Below are experts of layer 3 (counted from 0) of a mixture-of-experts language model. Rows are named router (the router's row for the expert), gate (a neuron's input weights, with its number), up (a neuron's input weights, with its number) and show model dimensions 0-159. Each number is 128 + 32 x the weight over its row's rms, rounded and kept within 0 to 255. Numbers have three digits each.
Before each expert's rows: "comes after" lists some tokens at least twice as common just before its tokens as in all text. This comes from a sample of Wikipedia text that the model never trained on. Tokens count by the router's weight.

# expert 25
comes after: " | ", ",", "–", ".", ":", "′"
router:168145103147136136143083130108123141094151152130154100159093162164095118168144095151158170093162144185148159095117076106098098092151106093104145130085099169129163082171091149149169170091165114178097101162166099158159083154092113095095174115098085098096094095168094160111161098085119167163095139097167164113111100125159103124171150103061163153089107084163169174116161105160154159109098172158145159088149164079087095091090156167090094107159083169152166085162152172084097102096162130
gate0:110105113134129102100080116094134149074087093106108141122144120144138169140160102055148113156176072140140141159146100141097137180135092132148132131107168145222077069156132109075144158079121136146099140156144145169105130157131101110109182090155081100145159193113121124166160114106107139113091139122135140212131130178132102078097167070081159117101123109099119138084159115147136156137114150072112189096131100149142118049055182167172085179097145128071157141122086116088186131139125147
up0:145052137115141137080149112147074098226137118093120102119068161151159146147124086147118161149121131068124155144112146116155152136139086142062091082108161165051131108105140107109075165100123172157125146141098153070120111104187113110136101106232125156144079088151123131134127125127086137169157138095117058176115134124192096146150140150156124090111184105128097126115096143145117111169133116177141169151128121129167102131173195175145078156125172126100099162137153180076153160118095113
gate1:186160145138105164175135126099083183165117151090130117151129116169107143112066126094152143193138079185086148148118095115065121230143062164178061081142092159105110136134161140159151128186142093089125087109140132113166023134102109155111151160153117085129117110163107139120086132133128143125156161116117142095108147157097073145135077125138139103121149116136137132154118148172144156113130188139159127090135152114122094126139161157137147158155148135038088151132098087120117077171208103
up1:091094097147141122121099129141055138128129112150090124066128139093115108059153101128162175130174058126147158127157152141061139160164157086143105149102159129124141142108136142130113114084113127135166153133120104139151088160145120160133111110130104167128135143141092136075095118126165167149147120099175153157033104124147063103129140171203152175175096161125123126100096086137119143133137165085085156199107154181136102162189141112147134121148058074161108105155167122137132073235191125

# expert 56
comes after: " | ", " ", " (", " in ", ", ", "; "
router:167141093151137118132086115096112126097155168136153101154094158167097123168143089146155160102159144173154184091110077097097102092152112087099153126092106167134159092154100152145165162096164117164099093153160094153162091158091129090101164111096089098098098093177102154125161091094107174166100159089164156102098099127164099132168165103076158157085097084172164167112173088174151160109102165161146170084149165089074091081097154168077096115155086160147163082172162175097103113089153130
gate0:126074157155091150116117118067101139072114120108133112168140129147147110208153119092192098157135114118066141165130141179152137193116134155137134113150145119182132089088141119123120136089134144139082135103178128150101117130139108119128165154177134153121150157113149125172145168116128184102122154106136153207119112143110112105059165062094133135126141097132081169114137132129101178172033104128070117132114107148118080058047184159157111137117134084087172136085059118085181128110089154
up0:121082053135149147073137181136097119197131164103100104101105158125125172144074094119100156162139099122099182085155137133207132105136096139099113103196115135105138098107098102099076127077132160182089123149062132077091119081191095148145102096171111143149122146109130153120116140141095100203112128172126059183139138142149119154138153163159158111109143097186143137156148147149127094142149123151086151141089136159160103130173128156147067168132157196072071102126138192075132109117104123
gate1:132183198162106164173112131079110134122120199132093113127079061159053124090124129114164124143147079140133143090194086162073131210165155118177119133132115151109126147125127095195113096156148122100102130120095133137147055176138130119132162149196130151150098139207083132105124105158127112166118142128141109076072162165097093206171081119171115093093114102108134134130080091213133160101175108116137096127137127124154102132080115158126129099134137119116124126175123110081100111114145089
up1:157113089161134116112099118106054107135103101166068147107131198154175168095111157133140174128172096134118183132166131158049122120142158123159124171083132122105160138141133103149123110109119149138131155127142110070121091157146115175128097117144050160125107125121064122104081123141177171160141119106157136175074110106193067066128164148161139161150162080131089145106102156099130180144154126144124124199102129138168126145115153104163109054118080081118099085091133097170182082172194145

# expert 52
comes after: "\n", " |", ")", " |  |", "% |", " |  |  |"
router:170121103158136122146083130105120143093159148142153098160089159171096112164145093159159157095161155182155175091103088104101106096155107094103158143106096167128156089154095161135170160093169107176096102159147091149160084160099118090105168112101098098106085088163095166106163098095101170163104132101163154121124092147159102119165168087074164157094106090165160153111171086156163163094101173157158161096152154087075095086094155168063092108165082166155166085161153171092098109087155137
gate0:149067144206133115125081108099088107144132113082131118142121094183155131194185138099168071142183130119086138142136117136121160214094127122108132141088150142180106103075171162098124151135179131123068153157111109137130118133139113102093148146160111106121128175102138103183128135102123194146114175112100129147157143120111102082110125064130112112130125076110071152097202143137125202126078107126075159184102086105125101081060150152120086184149101118098190190103103096106116154120126136
up0:082071101094178120094127150117077128159158133153089139131113181169103159082076151115161161184080119083098163109167126184154132163147084128089087134187139172103134057106152158121108142104147145176100100114104128128118131091177112110143100093152108112189119125135160134154141096131110122182108157109110051186123128147178089116183153159143115102083188088163103127120092122132133082094147115156093166099079092161141108138133143143180046165098157189053117134125150114130124114118144176
gate1:149102146165118147171112095127092146119160162131071159116120085180097123103097140118133105155128135189119107156163060149096108138133146130193118147158082160059094169148113137127108106133165094081134082143138146105191047202121087133147122177162087132081144173174082144105153137180138157137147135154107099136074127102138099171126083136117144116093120086140141127118132159198112159134180169093112122142132137117207154137120097170117146117145130124060108096130132139114040049181166112
up1:128107132164141122133100133145069110118095123123124108105098176133171125105098116114113153198152093144146186110143160145055116160144115096131064165139159102115200119113122104169101130131128206108178130114125125118133106144171075140113143109156094127116083161177070149121106079156165165141140135110130117184091079117153075050143101141193166140138101114115079093110098114138137166079139138125126192194082155183171142132153139100145109053169118076169088123164139104141109112189179161

# expert 47
comes after: "2", " indust", "n", "k", "g", "'"
router:161134073132150118136083140101123135095161142145160103157089157160096110172149100150164160090158157185152157091102079104102104085158113102082166152102085164127168089181095162144164164092182108172099098151162098158156098158090117097100171120095088099091098088177102157115152098086114166159093126095169165100113095115155113125169163089080151157095102086170163161099164100152142156102105164150159159098151169083090093093099163168079091120150097167153164078177152166094099101092153118
gate0:142105127174110103126077133102150162088092145073112154180160135131122134231189111054121104177167120136171102168168105163108124151117101132127126170115121135164138096109166096082164107097164166134047132129118144143088126100119112133146148154147126146063146164093182110166099141093106165131097075094109132212133079119092140143100173101090140151127108107112084103048140101166133191163094139090102145102096156119137114100104199141125127143110095120123175103119107094093166174119076154
up0:106076098112103139091132161178089104143147092149138110075080111145202110105102121152124160165140117080100137133156146151179182139170086141119128098172094144054150061113108098103083108065149158128110132148135136108119147111178107101169114091166108146157108118139087164096108128154053113174114158149137113182146121166199132117115183156188124094060105115119095140142127140151123090134139145167109165104113085172138140206107127158135076142127147216070129145101140162127158088144074101
gate1:133139150130090162113097134105085138140146148113164116120103078166119119107113128169104118159130147154155104122138090151077083180183143134167077130080106167059118137133099161163125114214178069057139106179109120120154000154116110130136172179124113120085115128171106171102149144124079110137166131194121097101097158106114103165141084111153156142085139128112147172130139138164081156142160131119140131126139061090178129151139159169113203129109097117083136146135113167132072111182167113
up1:087137127152185105147105142147079160133113086132130108112112119118162120094112105132122167155178076136105144147157141110074106179154137088141117175100075132132185157106117116139081104104108155134142146128192107071127101093126085156119070125166112151118106135160109124080104149110160129167173080125163149155107086114156057063142062168170173177182102172156087151139094162123134147156150113116052158186102108138159137168138162131145052077173090107158107124131180111129173081178176149

# expert 53
comes after: " ", " | ", "2", " on ", ".", "′"
router:166135082140137120118088115102114138096154137126163098163093162167097109167138094159158158108158155180150175092110085089088108091152096094095151135105089171132164097167095161142170166092176104172096093170160098151151083153088127101101166103106098102089097089173108161111162087087111167164109156097164157114114097135160109115176159100087153164094103088164165175100169094151150161101093162160147166098155161081076092087104161173075090115155092168155163084168161166098104102090147123
gate0:101112174150095127123085085099100119080145090116117143139165134169148218176159108074163101114124097130166134146148137162132140210137106123123106166125130160178138126089124105120102151066179178151109116153172115139074172099154116149134173135137075142101168143132136124181135138127087172117109122127140129162119080170129092144098112103188124106136138092126093136016143157142180151159045093088093128130123075148106130094085170168152063118102087133049133130105153109121183138113136136
up0:133037157184109130059156150159082113201125108141103091123112156135132156115087112129150153189157121083101141116145093135162149126151076135083036107173141133082114079064106089141104107077164137137135088135073153137143122096176121084142126124174152118124126112124102164125123123164073097187142122144129058213109130114158149099146124113148119082140170092196123113107136125167155129116174147174127160140114124137163096112118100173129104145096195192094111145148127179120148183150139108
gate1:106170157140124164110104118130111167177158175116131125068065062141119083166143082124124136199154061150131150133151061125032107197161150121195121119118094089131078136088176132153094111155178101110109110141151089092136048173124102133100139147162163117096133112170119141140143164152151104129117158135112158088112140115158077178114096119159112115102134111114117186154134141164124164112190184089159153104143142108162103107099157166097160178155140107080090122116116139138082060154144123
up1:102129104209155096115078133169058141150079115173108129110092151093176137088136110117149142132163120128106151114137115118035120150139150132176105149146115114095160126107115110164096126119076151126173108126109074094109100133137111176141110133143123143148095133084073119058070122146167145178138111068128147142106114085153063071172122143174149196153157137127139145156138163109124193183141099130065145198118140166172117183189152108172098106131134088110104121132123123148139094176197173

# expert 73
comes after: "\n", "\n\n", " |", "|", ")", "-"
router:171140092154141117151082116102113148091149157127147095158088166166105110170138088161154158102149153164156169099103087100096102087160105094093150147100097178124160090155102150150164157091170115160097097160158104161158082145098119093086173109097104094095086097159098166114163091084098170167105148093162156108124100140147121133166162093079168164094100089173167166107169088158157158093091164164156173100154154083079095093101162167087096121162083175156167074173164163090095113105154137
gate0:167102176149131081123052105098153148130127161080156127176108114138125174169160144088125074171125107161108069138127061166124143225157153132136150171134135143183140115095102096107109112078135141105092144094125143176091160151147168144116144100165149118129139160114100133150147145113111161142155170102165119155126133122083107138113147106105122106137110108162061113080144137153136177113056132106063162113163108119108110069021169115179116164097125121048174129124124079112135186108086110
up0:092074111134130169101133182180093146214152101159061090124113132145120134106088134136058124124117119079126133139153093188185109133124123126078139148127136162068107080068115108103111173032190187162090133109117155122122118140169086109131117125174101137115101093135157154098111108128106112182088153137124064174106143143204131153151175151137173117080152142147090145115095177146095114167127124134110184133083129141142148112118145159152114139107190203073093140109171123115149104142112112
gate1:133176136115148090173106125095102204150128150077105124149107048165100168118127180153136158161098049109081138136135098211140109162149152151170120153123109137067100144142111123207150142190190122105144051161126117090175038111077089116098157138153129132130096122142067150104121092158107114171130140125113147099116136143147104203099081080177123136126112124132119148113134114170146149090169168149144153122102084073166076144106135130150139158154125120109115118154145092138063148137139136
up1:121095113141161132125154114152007135154100108177093116126119161158156150073107090112151160149187088121060174174115132099092146123121123104122082166115112155081141132128128137151120126073098163172199133142145097091140069114133100175117122080131064150123106101150062130053133101139177173169183123099128173137117088128175089106115138126189186149154147121091132119155102126157125142086169119152082136157110116173174137162119145100132133140126114123149116116155137087137173089200199119

# expert 65
comes after: ".", "==", " =", ")", "===", " =="
router:169134087128152114138086123091128133085158135127157098155085153163091108173137100153162154101163162173165161099119084096098113082148099100100151137104089163115168092162097152142164169095176110184093096152161101154163082158087142098101174114103086093090088098163104156127155096093100166164105148097164169096111096137154108121166168091074154167087105085171170171102166088163159155105096183158152174091159163093089090090099156162095085116155091167159162092147146169089106105083139131
gate0:104130131145153111113107109078102153061123077100104131149146148174149145155099121054180084147168096136148109164167150162138149212106145096161103170085111136189092099057106104102153159029167131138132108159146131170098150107139134134158134134183117149118154171096134130136148142069103154107146155098154114215154098170077110152079179097143137145115149073121078167100155106110126146148077137136100154139133090122136125056051178131168085147133135129079127125120116108080142128131104147
up0:097101119126103151030162160162102144147159109123100161126075163126160161128118113095145170178118139079126157132119160131135165150109083117116117085187117110059146106067133122074073143047157173136121091150114108102040099077163123107145135111154115157164151078145184136142154115131123127171136154123109084199108135106152120151127120132137174059072158103163104100129122153154146088154109123118101172126132111138142121143142171193130072181147169193062139142088118137086151157154109153
gate1:124083152144090144122105143129089152169131118092092160112113083149140120107101114148099143146115108156076148130136050120081083173177114075225095124138120160042087122103187189201112139164174114156102075131143137071154040143141122122172157147169096130126121101162099142131108128163141071136106138138145081090122140147124122146101096130157183166140134083110149115148155134150142178125143171106102128166157126145113095087147112144165145155114112129092084123200104161114038118144171114
up1:113153127199176121114076111123055133136095151189141128091124110104133140088118149098123141161141157151163172141137112136084117115121123082167097130094114140077167147155156132157152105129115125172160164119100085068159062223106108165103085130179097159138093179121082112053144134127166152185195105082137120139097075098155075087116100103151137161117126114144089125102146142158113162150156151120090159163097146156169156138144152133161099085137121098152075091170123139129173082219140141

# expert 28
comes after: " |", "0", "\n", "2", " |  |", "1"
router:170137095125144121118082144108123141092164142129161105159089163169098121165148088150155166096158147190157153096099088110092108085166109102101158146100097165133165095156086149150173162090168108170094101158171098157157090160097136091087171102104095101091088099168093164117166101091103160162078142105161163121111096157155096124169152096080156159087101084159168169108166087154160163097102152164165151096150157083077095081106153163091098101161079167152153085164170162085104102093158126
gate0:157110145126124112109056163096123175113107136064109125160151145144142173182166118043132106133124105103116072149163089151076109175108121135125092185132151127177083116127085146100153190070149138138117159165153146109062101119127098083138158097164086136113158180112129094153108100119137174180118174127140116199100079150099104146157162104146155114089134108132056149106148101161161157167095132118097156151109163088122151056041170106146132132091135121111159127091129099078163188145103130
up0:096084103133169166083175126146091139165142120158145117171072143135122165133095131100123130170132100108147154118178115153213113112170104122104111121192158199085109076080185118166121106071117204145119141135126130096118113075182087109101111050137071159108101094148148148106123107122081137178099132150132079152091167125177091155136115132156140091065202129151124108109100117145146088138123128145092154121074128136148121126161125100149071190112147198065097181112145142125131156102125140
gate1:120131145123109106123101107089065148132134188130141088123129061181109112122121092088086167157138059163136154168154069156109104166211114139144135119094067125102088199099149187179115121190147151126156093122156122089142002140135078118083125093180128098068132131163126167130182116117090109137147173162093126083114154137136089132133151128148152140097137164118130147138102083139192143098155136124154116114113126090146152147106173149142150097153156143111089126152111143104086148169186083
up1:095109111174139130170092105162061147139113112155109113103096131183168093069116097087168199162140023127119194158110167125093127138127146123128086151115117104144129137124095125149150080109136163066149128158147092122146061148162152152127078140160112156135092130134045120074116125129168154157152139136130127127077081145170030077152141133149162105140141136144098128123089126154143152104103128175109163179118132201171176142149138103157112101176109093149097131137172122159182104146185105